Experts of a small language model: 12 layers.
Below are experts of layer 4 (counted from 0) of a mixture-of-experts language model. Rows are named router (the router's row for the expert), gate (a neuron's input weights, with its number), up (a neuron's input weights, with its number) and show model dimensions 0-255. Each number is 50 + 10 x the weight over its row's rms, rounded and kept within 0 to 99.
Before each expert's rows: a language model's description of what the expert responds to; "gets" lists some tokens that make up at least twice as much of what it gets as of all text. This comes from a sample of Wikipedia text that the model never trained on. Tokens count by the router's weight.

# expert 62
Mid-word stem pieces. Stem fragments split inside words, like j-eal-ous, var-ies, compet, conn, and capital W or M starts of names.
gets: " /", " M", " (", " W", " \"", "5"
router:54 63 40 61 65 33 59 33 41 68 38 42 60 38 52 46 33 63 56 35 42 60 56 49 36 60 25 54 42 66 53 52 49 37 55 54 49 34 33 39 51 63 48 48 42 69 54 42 62 49 56 60 45 47 44 36 56 48 44 46 51 73 38 35 44 56 63 59 36 48 64 48 38 56 45 50 61 58 41 60 49 52 34 43 44 55 42 60 40 42 62 42 62 38 37 37 63 62 39 43 61 50 43 58 40 49 55 53 62 38 55 60 52 39 43 42 37 37 33 49 36 48 29 65 52 48 40 39 62 67 60 49 34 52 61 56 39 49 56 54 61 62 45 44 44 67 42 47 51 51 42 48 62 55 42 42 62 54 59 68 47 59 36 64 35 53 61 38 69 66 27 57 63 51 69 52 42 35 53 49 50 36 51 53 50 48 59 46 54 52 41 57 61 56 47 65 54 43 59 45 51 39 44 41 60 47 38 53 61 63 52 36 56 57 63 68 61 40 46 46 39 53 46 41 43 36 42 58 45 52 46 46 58 47 38 56 31 45 52 49 32 42 72 34 54 49 63 37 43 49 44 46 56 37 64 37
gate0:63 66 41 63 64 58 65 44 54 53 41 53 63 40 59 46 51 75 48 36 41 52 54 52 51 56 37 48 55 53 34 53 49 42 45 60 38 61 56 39 58 46 45 44 55 60 51 51 52 55 55 61 44 29 31 52 58 57 38 50 56 63 24 45 44 52 46 66 47 44 60 55 48 58 53 58 59 60 54 75 20 66 34 45 57 41 48 50 34 57 50 53 47 62 44 41 36 76 52 45 58 61 46 58 48 37 51 52 60 44 39 50 62 43 50 41 53 46 47 50 36 63 41 65 43 56 50 70 37 76 71 60 42 51 57 39 29 49 50 61 54 58 37 18 39 50 49 42 42 42 19 42 66 39 54 46 51 42 49 75 46 46 63 44 57 52 38 48 49 42 55 45 65 50 42 53 54 45 41 63 39 48 48 52 56 40 61 48 53 59 34 53 51 54 44 57 60 24 50 56 51 38 51 56 61 48 50 51 62 66 51 56 60 49 56 44 56 60 53 60 46 47 42 50 28 66 47 44 52 48 46 37 52 48 50 46 43 44 54 53 32 40 49 47 67 45 61 50 50 67 49 31 45 40 53 58
up0:46 37 57 45 32 45 39 55 49 53 56 42 50 60 53 56 42 33 60 62 51 59 50 58 53 43 57 55 49 55 64 52 56 50 50 38 74 54 46 62 52 49 57 56 47 43 55 55 49 44 44 36 52 50 62 46 49 59 52 45 41 36 68 57 53 49 58 51 50 50 37 53 53 45 47 52 37 45 44 42 70 35 62 50 50 58 42 45 61 45 62 32 59 45 58 66 57 24 49 58 41 37 50 46 45 75 48 52 39 52 66 61 39 52 51 50 56 62 47 53 62 38 54 49 56 41 50 30 61 21 27 37 52 50 43 55 63 48 40 49 41 41 70 69 55 49 61 59 67 58 86 48 49 59 40 54 43 63 48 28 62 45 26 57 36 45 67 60 52 75 47 55 32 45 55 46 44 56 52 33 53 48 58 44 46 61 41 51 48 43 57 47 59 49 60 46 38 64 60 42 61 59 52 49 46 49 47 37 33 38 55 42 45 52 50 49 33 34 57 47 58 42 56 35 71 25 48 54 42 54 51 72 57 57 53 51 54 62 36 53 66 51 43 48 36 59 43 46 52 31 50 66 59 60 55 37
gate1:70 61 36 60 50 42 65 37 46 50 41 57 51 46 38 65 39 68 43 39 42 58 42 59 45 50 34 48 41 53 38 51 30 31 58 55 46 48 63 43 38 55 45 53 54 52 51 57 47 59 63 45 45 50 42 53 73 60 49 65 54 55 40 39 40 49 62 53 36 51 49 56 44 54 49 46 58 56 47 62 50 35 51 30 52 41 39 36 38 41 33 48 49 41 53 34 59 68 27 43 61 37 42 59 47 44 52 65 53 35 51 48 61 43 44 48 41 32 46 41 34 70 53 72 57 70 34 54 58 56 59 69 42 43 45 48 51 48 53 62 38 61 44 47 42 77 45 56 42 50 18 38 41 49 35 44 48 63 62 64 53 51 43 44 40 31 70 47 54 43 38 46 48 54 51 39 44 46 49 50 62 46 59 68 47 41 53 33 55 67 27 50 48 62 54 58 56 30 42 49 55 44 39 59 65 39 35 55 59 50 61 48 51 37 50 51 52 54 51 70 54 51 29 48 47 40 53 38 50 54 50 51 52 45 43 53 59 52 62 46 28 29 66 42 57 56 65 47 51 48 54 45 50 49 51 41
up1:31 51 58 45 51 55 37 59 54 48 68 53 51 57 57 38 50 48 58 58 61 45 57 44 52 62 59 51 45 52 70 55 60 58 58 46 58 38 34 48 57 53 55 51 39 53 34 48 55 31 34 48 53 50 59 45 42 40 55 48 52 51 71 70 53 43 44 53 67 54 51 51 53 48 53 60 51 42 44 31 63 57 51 72 48 46 49 51 65 61 76 62 53 58 46 63 36 33 75 59 31 51 54 42 50 55 53 38 48 66 53 47 42 56 53 55 39 59 65 46 61 40 48 32 49 21 56 35 55 31 40 37 63 55 54 53 45 43 39 38 65 37 53 59 57 27 50 47 57 55 77 63 51 45 58 45 50 44 38 33 46 50 53 57 60 71 34 45 49 49 64 46 50 46 42 58 54 56 54 46 33 54 43 31 59 57 46 69 42 33 62 57 54 52 42 39 55 59 48 47 35 53 61 44 35 57 56 40 44 50 34 50 46 55 46 41 50 30 41 28 56 50 73 46 51 49 50 58 38 44 49 54 52 49 43 47 46 49 52 64 72 67 29 51 47 44 36 54 50 32 45 64 46 46 43 58
gate2:52 67 30 73 49 39 68 46 48 58 40 70 51 69 56 48 70 52 57 63 50 63 47 67 63 45 28 48 45 63 44 45 34 54 53 42 45 38 55 45 47 44 55 55 61 62 46 43 50 57 61 47 48 52 34 57 52 67 56 61 56 53 32 61 49 53 54 62 43 62 51 52 52 33 59 47 59 67 32 63 57 42 44 52 47 39 55 54 48 63 61 51 71 53 48 44 56 54 58 37 54 38 41 66 43 39 47 52 50 57 41 46 40 56 52 48 50 30 61 60 68 55 31 51 41 67 23 64 49 57 60 59 42 59 48 44 41 73 50 46 70 53 40 36 54 53 52 49 44 59 50 62 53 54 63 36 62 46 82 45 34 59 59 55 36 51 35 28 45 49 49 69 40 45 46 55 60 57 38 48 43 68 47 52 56 57 34 45 55 50 64 45 40 53 52 49 64 40 52 56 36 46 50 38 57 60 46 55 52 39 53 49 67 45 46 29 49 70 37 53 49 48 39 34 63 50 51 60 51 64 39 47 48 49 43 55 57 64 47 39 46 57 72 46 55 43 39 39 41 39 42 51 51 52 51 51
up2:58 59 37 47 45 47 62 54 65 60 43 65 43 71 53 48 69 43 69 47 47 46 67 62 60 34 37 40 50 48 34 37 43 58 46 42 48 38 74 62 60 35 50 51 41 46 57 46 50 65 31 47 60 47 53 42 54 49 45 56 43 48 45 56 43 42 42 55 51 62 52 53 61 48 59 45 55 60 43 50 62 31 63 47 35 37 65 53 49 46 51 55 63 61 51 68 41 31 60 46 52 30 50 44 46 36 39 50 62 66 41 45 40 70 44 56 38 51 57 57 61 44 37 45 45 52 55 61 49 40 39 53 53 57 34 41 58 58 56 36 48 29 46 44 57 48 56 58 48 71 66 63 61 44 68 42 69 58 52 35 50 44 64 46 51 42 42 50 63 44 53 60 46 41 61 36 54 57 49 46 41 69 62 63 50 64 38 52 47 48 63 32 43 57 70 39 67 44 32 55 41 49 50 46 58 60 50 58 61 30 50 57 54 55 36 42 33 51 52 65 57 50 43 45 66 58 53 61 69 74 44 54 53 65 53 50 47 60 39 45 57 57 63 41 40 52 34 34 43 31 36 57 50 51 45 52
gate3:55 46 34 52 68 50 38 41 47 59 46 30 62 57 43 55 49 49 40 34 28 52 53 51 48 40 43 46 45 56 62 52 56 51 46 64 32 49 48 35 52 54 50 35 40 59 51 30 42 47 48 70 27 38 44 49 66 46 42 66 52 64 54 48 48 52 62 51 36 33 59 61 38 53 43 55 57 52 38 52 45 65 49 45 39 50 57 53 50 40 38 38 51 38 55 37 67 70 49 25 54 33 48 48 40 61 57 53 53 57 44 45 54 51 47 54 47 28 39 55 40 60 42 58 44 74 40 47 49 55 74 64 51 59 56 48 53 51 59 51 55 58 53 38 48 63 33 49 35 70 42 73 59 48 40 59 46 47 68 55 47 51 56 43 64 47 49 36 56 68 56 52 55 54 53 72 47 38 43 56 54 55 43 56 42 51 51 43 56 25 38 66 58 56 51 57 46 31 41 59 43 50 61 43 54 48 57 54 32 61 52 36 44 37 60 36 64 52 45 51 54 62 56 42 46 47 52 38 45 37 43 50 52 58 24 52 42 39 54 46 38 41 45 51 51 43 57 20 46 53 43 25 39 34 48 48
up3:46 44 68 53 34 53 53 53 52 44 53 68 36 41 52 51 51 54 58 68 81 49 55 40 63 60 65 45 60 38 28 55 51 49 65 25 59 56 54 72 50 48 52 66 61 44 52 68 59 57 43 40 67 63 51 51 36 58 54 28 51 45 55 44 49 43 35 52 75 56 32 41 55 43 55 46 57 51 50 60 54 39 54 48 63 52 39 51 44 52 65 65 44 61 52 70 36 38 46 69 49 56 53 61 58 46 48 42 44 49 53 46 51 40 58 44 42 63 54 48 50 46 57 46 47 35 53 55 49 51 18 42 43 51 33 42 45 51 43 56 44 38 46 59 53 43 65 46 72 42 61 36 35 49 55 43 51 53 27 44 48 54 41 56 29 63 59 61 50 38 45 52 50 47 46 32 54 53 55 48 45 50 60 37 66 42 49 60 51 75 50 33 45 41 53 47 54 74 63 51 48 47 43 55 41 57 60 41 57 36 49 56 55 63 39 68 36 52 61 53 47 44 45 47 57 51 39 58 58 49 56 47 53 44 67 46 45 63 34 54 56 55 51 43 48 60 48 73 58 44 51 76 54 52 67 43
gate4:56 67 43 58 63 50 39 36 35 58 37 31 63 42 56 51 24 69 40 46 27 53 48 40 42 55 51 53 50 72 51 81 50 39 41 61 39 44 43 30 52 45 54 67 49 60 44 48 52 39 55 56 43 53 41 44 73 59 59 43 58 52 30 44 48 54 52 47 34 51 66 54 43 52 53 46 63 59 50 42 57 58 34 46 56 35 35 52 52 44 43 35 58 37 58 35 59 74 56 31 57 35 52 48 44 49 45 50 43 49 52 49 53 51 51 39 51 40 38 66 33 56 54 53 50 60 43 58 57 43 52 50 36 62 58 35 32 38 67 67 47 57 51 35 41 65 46 52 34 60 39 37 64 37 39 42 65 43 54 61 57 55 52 65 43 48 43 37 40 58 49 51 64 51 52 50 34 31 41 43 49 45 57 51 52 49 56 47 54 59 40 54 49 47 46 63 57 31 37 39 44 53 57 64 64 58 60 55 54 43 44 45 45 47 62 35 48 29 46 43 60 62 53 52 27 37 48 46 44 50 42 43 53 46 37 51 50 46 47 40 41 42 71 51 49 39 65 55 55 26 43 38 45 45 60 45
up4:54 46 51 51 64 50 48 63 41 50 54 40 53 35 52 50 39 62 60 35 43 41 45 47 53 62 49 55 47 61 51 72 40 40 38 40 43 46 43 48 46 47 62 61 58 61 45 52 43 33 66 47 43 51 41 39 72 39 66 50 61 49 57 40 45 44 53 67 37 54 65 58 44 48 54 48 53 47 51 46 53 41 41 48 64 42 44 43 62 34 48 39 45 45 59 45 41 62 42 39 35 25 45 57 46 50 48 51 46 33 53 45 69 41 47 70 42 29 46 54 44 69 62 57 50 58 42 72 54 39 44 42 48 51 50 27 39 47 55 56 67 56 43 44 38 56 52 59 33 51 37 41 51 37 45 45 38 47 40 59 58 70 53 58 37 62 65 31 43 55 62 47 63 47 49 51 55 60 45 33 59 43 61 65 69 49 51 59 62 60 49 62 56 40 49 62 54 35 31 44 30 45 53 48 62 68 56 51 63 51 45 40 57 40 53 27 54 38 51 44 67 45 60 44 40 51 37 41 41 54 31 52 45 46 37 44 56 58 51 44 27 34 58 60 46 63 71 63 58 41 41 44 38 37 67 43
gate5:64 64 53 41 71 44 63 40 42 59 21 41 73 55 51 42 33 63 65 45 42 57 64 54 50 61 41 58 54 79 44 70 32 36 56 45 43 52 45 54 50 52 41 48 53 57 54 46 49 57 48 49 64 39 42 34 70 55 56 61 61 40 30 50 33 51 61 60 43 45 53 43 59 37 57 63 62 64 44 50 38 64 46 52 41 38 38 46 41 41 42 50 49 52 55 38 48 60 41 38 53 51 42 51 45 55 43 42 53 58 57 49 59 23 42 37 52 29 33 41 38 62 32 58 61 62 50 51 47 48 58 60 43 55 57 53 31 56 53 56 44 55 46 58 35 64 42 38 54 47 40 47 46 30 44 46 56 48 63 71 39 54 58 50 41 45 50 61 43 56 37 55 66 49 48 65 53 47 62 57 38 52 36 57 57 45 62 41 32 62 45 59 53 45 61 47 33 43 54 55 38 42 47 37 47 62 54 44 49 61 47 38 42 32 59 49 55 46 35 47 54 49 63 45 41 52 46 51 32 58 48 49 41 53 30 60 38 58 56 42 39 45 67 37 54 33 60 22 39 55 52 54 47 57 58 51
up5:35 40 54 60 33 46 45 55 66 37 64 49 43 55 38 43 64 45 52 50 66 27 46 54 47 62 52 39 45 29 43 27 59 58 41 44 42 50 62 40 56 42 53 49 48 43 46 46 40 50 42 49 40 54 55 53 48 29 30 27 54 35 53 64 36 58 32 47 49 54 36 39 32 53 52 48 38 42 50 42 61 39 49 44 50 45 46 54 57 53 40 41 59 38 40 58 58 48 72 61 58 58 37 53 56 55 48 57 62 44 45 57 50 65 47 65 58 65 70 46 48 45 43 47 39 32 30 56 52 58 61 40 65 45 43 61 64 33 44 53 34 51 63 33 85 46 51 47 43 61 48 61 58 60 52 63 49 35 41 46 61 40 35 41 56 63 63 37 48 46 52 45 38 55 40 54 44 50 43 53 63 66 65 53 37 43 50 55 66 42 58 55 51 51 48 40 55 47 42 58 53 45 55 54 54 46 46 62 41 38 49 65 65 52 42 59 54 47 65 49 51 47 46 58 47 70 38 63 62 55 46 49 51 54 60 63 66 40 57 64 59 53 40 64 61 45 40 56 47 33 46 45 35 41 29 71
gate6:53 63 46 48 58 37 62 55 19 65 30 47 61 47 47 42 42 41 54 38 39 60 40 49 52 51 43 50 45 62 38 59 44 33 48 54 37 49 39 54 63 59 50 58 30 69 53 51 60 56 63 64 42 45 44 49 48 52 42 58 38 58 36 42 45 55 46 51 41 57 52 28 47 45 49 54 64 59 41 55 38 44 32 38 56 43 50 58 43 33 57 41 53 41 50 34 33 53 56 41 53 43 53 73 32 47 59 59 57 21 46 49 63 50 46 46 46 40 49 57 47 33 35 50 58 63 32 43 57 52 66 37 38 50 57 37 38 44 60 57 59 57 49 42 40 62 38 46 56 52 53 30 69 46 34 40 50 50 65 69 48 64 48 53 47 57 43 48 55 49 54 60 58 51 53 52 34 38 49 59 55 46 51 46 45 53 62 50 57 51 47 58 47 61 53 61 48 51 65 47 64 35 51 65 45 67 48 51 59 55 61 32 61 43 63 43 71 44 60 53 45 52 46 47 38 61 50 42 39 48 38 55 45 43 30 34 30 43 50 28 37 49 47 38 51 41 67 55 33 53 43 49 31 47 70 28
up6:46 66 53 44 59 35 67 50 34 65 33 42 57 51 41 38 46 38 50 44 34 59 40 47 58 50 49 50 47 46 42 62 49 37 48 50 38 44 45 62 61 54 43 57 41 71 55 47 64 63 59 67 35 46 46 48 47 52 37 59 44 52 29 44 50 58 42 49 40 60 54 31 48 40 45 50 60 57 43 53 33 40 32 37 62 48 58 54 42 37 60 38 57 45 37 36 36 51 55 43 58 54 65 71 36 49 62 53 64 25 43 43 56 52 54 41 49 48 47 61 45 30 38 49 60 56 29 38 61 52 69 36 45 44 45 35 42 49 57 55 68 52 53 44 49 63 20 52 55 54 42 31 66 47 43 41 42 47 63 66 50 55 47 54 45 60 51 49 64 42 56 49 61 47 58 56 41 36 51 60 57 48 59 49 45 54 61 50 60 46 52 62 48 56 54 58 53 51 66 51 56 47 53 61 46 77 55 56 59 47 63 33 73 47 67 55 73 50 58 52 50 48 40 53 36 61 44 43 40 49 55 49 35 46 35 39 41 46 52 22 36 51 46 41 53 49 62 59 28 46 47 51 37 56 55 29
gate7:59 54 55 39 56 40 61 45 41 41 36 53 57 30 49 33 50 54 42 52 48 49 48 39 48 60 42 38 54 71 55 72 52 30 42 42 38 45 43 39 29 81 43 62 31 65 50 48 44 45 59 51 54 40 52 46 43 65 49 46 47 57 44 46 41 58 62 63 42 57 58 60 45 49 54 47 56 46 35 60 41 59 40 45 44 51 35 63 33 46 34 44 51 38 55 33 56 59 43 43 50 50 35 62 41 58 51 48 66 22 48 38 38 47 35 38 41 45 39 37 44 46 29 56 59 62 42 45 57 75 56 57 34 44 50 51 44 60 63 47 48 60 56 62 62 54 36 38 35 65 44 55 58 54 43 37 53 62 60 47 59 51 59 66 50 57 57 13 60 47 50 31 54 43 62 54 32 57 62 60 54 54 63 52 62 50 59 44 55 42 33 54 50 50 67 54 59 46 64 53 67 50 65 60 54 46 43 46 53 61 55 48 51 51 57 48 60 31 53 50 55 59 58 48 37 48 53 61 47 43 42 61 52 51 57 56 27 52 48 41 33 45 54 45 62 40 48 50 39 35 53 46 43 43 50 35
up7:48 44 52 59 46 61 49 51 55 54 67 46 46 61 51 59 56 45 49 57 59 49 46 52 54 36 53 61 61 24 39 31 56 69 54 53 56 53 57 56 63 26 55 45 67 44 57 49 62 58 52 50 38 65 59 56 61 39 45 51 46 42 63 42 51 30 44 38 55 38 52 42 52 45 38 49 40 44 58 50 58 41 66 55 47 58 68 23 60 51 79 69 43 62 42 64 42 40 71 52 45 54 64 42 53 47 49 49 37 58 52 63 72 53 62 57 51 47 56 59 55 48 53 45 40 53 61 53 36 37 49 43 65 65 48 59 54 44 53 52 55 42 39 36 43 38 58 67 64 29 53 48 40 47 60 58 53 55 37 49 41 55 51 33 51 35 40 88 58 50 41 65 40 61 36 64 61 45 40 50 49 46 25 54 43 44 45 64 36 43 61 44 49 49 40 48 34 63 46 49 42 55 29 40 46 59 54 56 42 50 56 52 43 53 40 55 44 69 47 55 45 38 48 63 65 53 41 40 53 54 61 32 54 54 42 42 70 40 47 56 62 59 45 57 32 60 55 59 58 65 45 56 49 60 51 54
gate8:51 46 51 38 40 53 58 67 57 49 51 61 49 45 38 64 49 48 58 50 53 47 54 45 51 58 43 34 59 50 43 51 58 40 56 50 67 39 45 50 63 66 38 65 45 48 59 66 53 69 44 59 59 44 58 61 71 60 39 54 38 49 27 59 30 40 51 52 57 54 48 65 50 33 61 42 41 39 36 46 43 46 45 49 53 60 39 36 56 46 55 52 64 52 49 44 57 47 52 57 35 60 59 51 44 41 65 46 51 45 53 49 63 57 41 44 59 58 51 51 40 32 42 59 56 59 63 42 47 44 44 59 37 47 46 49 61 45 53 46 48 45 36 58 58 63 39 44 73 30 56 54 29 41 64 49 56 54 67 51 45 28 57 57 52 32 59 48 75 59 47 48 59 51 64 44 50 62 43 69 60 46 48 43 55 69 49 34 47 51 54 43 46 55 32 41 72 62 58 30 58 53 40 42 37 48 35 45 59 51 51 57 41 66 63 40 53 47 53 67 19 53 32 34 46 52 36 72 60 52 49 41 49 55 37 54 22 44 65 46 52 51 54 25 42 60 45 52 49 52 57 47 37 45 58 60
up8:54 55 53 58 56 49 41 33 42 51 50 38 46 56 62 40 50 55 43 47 45 46 45 54 42 44 61 68 43 48 55 48 39 57 46 50 37 57 53 57 39 29 63 37 52 48 42 34 45 32 55 42 43 55 40 36 32 43 61 45 59 52 70 49 70 56 54 50 42 46 55 36 49 66 37 55 57 59 61 51 56 53 55 54 52 39 63 64 46 56 43 48 38 46 54 54 44 53 48 44 64 40 43 44 54 56 35 57 47 54 52 47 36 43 61 56 45 46 48 49 68 64 63 37 42 37 37 58 55 52 57 43 68 53 53 53 37 52 42 54 50 56 61 46 40 37 66 57 29 71 43 52 68 56 39 48 43 48 29 49 55 79 48 42 50 73 37 49 22 42 50 58 42 51 44 52 54 40 57 33 40 54 56 52 43 35 53 69 52 52 49 55 54 45 65 56 31 39 42 71 37 49 61 60 61 50 59 55 37 50 45 47 55 33 32 60 48 54 50 32 78 45 68 64 56 49 64 27 43 43 55 56 53 48 59 44 79 55 38 52 49 49 39 79 58 42 53 48 51 48 47 55 65 53 44 38
gate9:52 72 42 46 61 59 41 38 45 60 28 42 66 64 51 43 47 66 45 41 50 42 53 43 52 49 52 51 44 54 50 67 34 18 46 35 41 54 39 45 49 63 55 44 59 55 60 39 51 51 64 48 48 48 46 41 51 35 44 52 48 61 44 20 43 57 55 57 60 48 80 59 44 54 54 42 64 55 41 57 56 52 45 35 63 58 45 55 51 35 38 41 55 50 49 31 56 45 53 32 68 48 36 57 31 41 54 30 52 30 51 56 36 41 39 43 51 37 27 43 36 63 59 55 56 55 46 49 56 62 59 45 42 43 57 52 37 39 61 62 54 70 59 44 35 42 48 47 34 51 56 40 61 42 44 45 49 56 58 56 42 72 31 48 47 55 43 38 55 67 47 55 60 41 58 51 40 40 57 54 48 53 47 53 52 57 56 52 49 34 35 45 47 56 56 53 58 47 58 47 57 36 53 41 50 27 57 42 52 60 58 43 49 38 50 41 65 50 56 53 69 35 40 44 49 49 44 51 46 51 44 34 52 45 42 55 36 33 47 61 37 39 63 66 56 41 53 52 67 49 35 25 47 35 63 63
up9:69 49 33 67 50 33 52 59 71 55 58 57 57 51 56 44 63 55 48 33 42 64 67 43 47 62 62 30 50 50 39 40 39 65 49 69 62 39 71 41 57 37 59 61 53 58 72 59 52 53 53 55 44 48 31 69 63 50 41 37 43 65 45 54 57 25 58 46 57 54 47 42 59 39 59 49 47 60 45 49 56 39 75 50 50 40 46 46 44 51 61 49 40 48 67 59 43 34 46 52 42 44 39 42 64 60 46 52 63 62 52 67 58 48 64 78 64 51 61 52 48 50 44 56 49 59 68 48 49 56 41 48 36 48 57 50 46 43 52 42 44 55 44 40 57 63 37 41 61 55 55 42 48 45 48 59 52 66 40 52 36 49 61 53 52 41 51 41 47 60 64 53 54 60 41 58 43 59 60 41 44 42 51 50 40 45 44 41 53 42 62 25 45 47 34 70 32 45 26 46 49 45 51 52 51 39 47 51 58 44 36 53 70 55 30 45 47 41 64 52 35 51 49 44 67 50 61 37 45 68 61 59 64 69 48 60 52 57 43 65 42 41 52 38 53 46 44 59 40 51 43 66 64 44 59 46
gate10:57 68 35 66 48 33 55 52 35 47 55 34 71 40 50 48 40 57 63 44 43 53 67 44 52 50 23 50 58 58 55 55 39 32 51 45 41 40 59 53 55 71 47 39 37 63 44 34 57 54 50 62 47 51 26 57 55 37 59 51 43 68 48 48 51 54 65 55 36 57 72 35 35 46 41 63 61 56 44 49 48 57 43 59 55 48 45 57 53 62 51 38 60 54 47 37 57 56 52 62 49 38 55 49 65 49 61 48 32 36 56 50 45 43 45 44 54 36 33 65 32 48 54 69 41 65 53 38 62 61 40 46 35 43 64 52 38 34 56 49 51 55 50 48 51 71 45 36 62 47 46 51 66 50 46 36 40 54 55 58 65 58 54 56 62 64 51 39 35 55 50 62 54 52 49 59 47 32 34 53 59 40 56 45 35 50 62 32 66 49 50 51 43 56 40 55 55 36 48 53 58 36 52 56 57 52 43 68 47 69 48 45 54 58 59 35 67 46 39 44 42 50 66 52 43 48 40 55 44 50 65 49 47 36 40 44 45 57 52 45 37 51 65 38 49 47 66 39 40 61 33 33 71 43 70 46
up10:55 61 42 55 54 33 50 54 41 49 60 48 66 37 54 44 44 60 58 48 44 51 53 42 59 52 30 52 58 52 53 56 36 36 44 43 37 42 51 45 53 64 50 42 37 66 50 33 61 58 53 64 44 50 24 55 50 43 55 60 40 53 57 51 48 54 61 54 31 56 68 34 31 39 46 58 70 60 45 48 51 60 57 61 56 53 52 56 50 62 65 29 53 47 32 32 55 59 58 65 48 45 50 49 60 48 63 47 49 37 65 57 46 31 45 48 48 34 30 64 21 57 54 66 42 70 55 50 63 64 49 54 31 48 63 46 44 44 54 46 57 55 53 51 51 63 36 40 66 45 42 51 66 46 44 37 51 58 59 66 63 63 62 64 60 57 44 47 37 55 57 66 66 39 40 54 45 41 35 54 62 35 50 46 37 52 57 33 65 44 47 47 51 51 34 55 55 43 49 57 68 49 51 53 45 57 34 59 47 64 47 43 48 64 56 39 66 44 38 41 46 53 64 43 41 44 34 47 52 54 54 53 43 48 48 48 43 47 47 44 35 48 69 37 52 50 71 44 38 60 33 29 63 35 66 42
gate11:56 64 35 43 61 58 57 38 36 72 40 54 63 43 34 48 52 68 29 48 43 57 57 56 50 35 54 49 43 60 53 62 45 43 48 41 33 53 52 38 48 69 55 36 51 53 43 68 54 47 64 46 34 56 26 37 55 52 43 51 60 58 48 58 36 40 44 67 43 52 61 30 48 43 48 41 71 42 46 34 42 56 32 45 69 45 37 49 45 54 56 37 49 37 61 55 58 67 43 43 54 41 57 50 41 59 52 52 67 51 65 62 55 40 37 39 42 28 29 40 45 68 49 67 62 51 46 47 52 59 50 55 41 47 56 48 46 39 55 46 51 71 49 45 43 59 37 55 60 53 37 41 55 51 52 48 43 49 48 57 68 61 60 70 50 38 58 47 49 53 42 44 67 41 61 40 44 21 43 48 55 46 42 69 60 50 57 40 57 49 48 47 47 53 52 62 64 34 52 55 49 45 56 40 58 56 48 51 51 58 61 38 60 58 61 40 52 47 54 64 40 45 43 57 41 57 42 27 30 57 52 64 46 57 31 43 50 33 38 39 37 44 58 39 43 44 68 49 58 63 43 35 35 46 56 45
up11:70 55 37 48 52 59 51 67 38 51 47 48 45 65 53 51 43 52 45 49 32 66 35 62 38 31 62 64 47 30 39 52 49 51 46 64 54 61 60 60 78 47 46 52 58 51 49 55 55 81 34 48 60 55 49 37 48 63 34 54 52 49 42 58 37 47 47 45 33 29 39 43 53 58 62 46 49 56 47 46 34 65 58 52 60 46 34 45 46 33 49 43 28 51 56 62 47 47 44 71 42 58 43 49 36 61 43 44 39 60 41 62 53 70 29 54 55 55 51 43 61 42 53 53 56 53 63 49 61 55 38 56 47 65 51 57 51 58 69 49 51 54 59 53 54 40 69 64 61 34 42 49 49 60 67 66 50 32 52 45 68 31 43 37 66 40 50 44 49 25 55 29 41 38 45 54 60 55 59 20 59 69 48 57 63 50 45 43 47 49 42 51 59 49 64 57 44 70 47 58 58 59 50 47 58 61 53 52 51 45 50 52 56 52 35 55 32 53 41 44 41 43 45 56 52 51 51 51 51 51 54 68 55 39 60 52 56 49 47 31 48 55 41 53 60 57 42 50 47 66 62 40 39 58 45 48
gate12:63 54 41 67 65 33 60 44 33 59 41 40 56 31 55 53 54 52 54 47 35 62 62 36 52 52 32 50 46 54 57 64 63 35 58 58 47 66 38 29 46 53 51 51 49 51 44 43 47 44 62 70 35 61 29 52 48 56 59 49 44 58 52 49 51 69 49 43 35 52 50 48 57 54 51 56 64 56 45 52 63 59 38 67 53 64 26 49 51 53 44 40 55 42 46 39 57 43 59 42 49 64 41 54 50 51 65 46 53 45 45 35 60 39 44 31 49 43 45 37 46 39 45 53 71 54 56 30 53 57 65 56 48 65 67 58 24 49 26 40 60 52 48 60 61 51 32 37 47 46 52 46 75 61 42 46 66 54 49 62 61 68 56 67 52 46 48 48 64 64 43 59 48 51 54 53 43 45 56 55 46 50 46 54 54 36 72 45 67 36 52 62 62 41 41 53 29 45 47 42 68 57 69 55 57 43 49 42 73 52 57 42 50 49 71 67 44 49 44 52 40 44 49 41 62 58 47 52 37 59 42 55 56 45 57 48 33 40 55 50 42 47 62 59 58 45 68 42 46 58 41 49 53 38 61 41
up12:44 42 64 27 33 59 41 46 67 51 57 57 41 73 42 42 48 48 52 51 71 41 36 60 34 44 57 58 53 54 40 31 41 56 53 40 51 48 58 61 62 40 49 64 59 45 62 51 54 44 35 35 56 44 64 53 49 51 44 50 52 47 50 55 45 43 52 62 65 48 53 54 51 47 49 46 45 49 51 51 48 44 63 46 51 35 67 45 46 39 55 65 45 60 63 59 46 58 37 60 45 35 56 54 41 49 47 60 54 51 49 62 43 58 61 62 49 47 59 72 47 60 42 46 31 45 48 72 49 36 32 51 42 36 28 55 69 43 65 56 42 48 56 37 43 57 48 63 60 61 39 51 38 26 54 42 40 54 47 45 50 37 36 42 49 54 57 61 37 41 56 35 49 41 49 37 55 48 56 43 53 56 59 44 40 61 27 56 32 67 41 36 37 72 65 64 66 50 49 58 35 53 34 40 39 57 63 56 25 49 37 57 53 49 28 34 61 51 56 41 50 50 51 57 41 36 45 43 61 47 66 41 39 55 52 59 81 51 43 55 51 58 47 47 37 53 35 54 54 44 50 55 48 49 34 63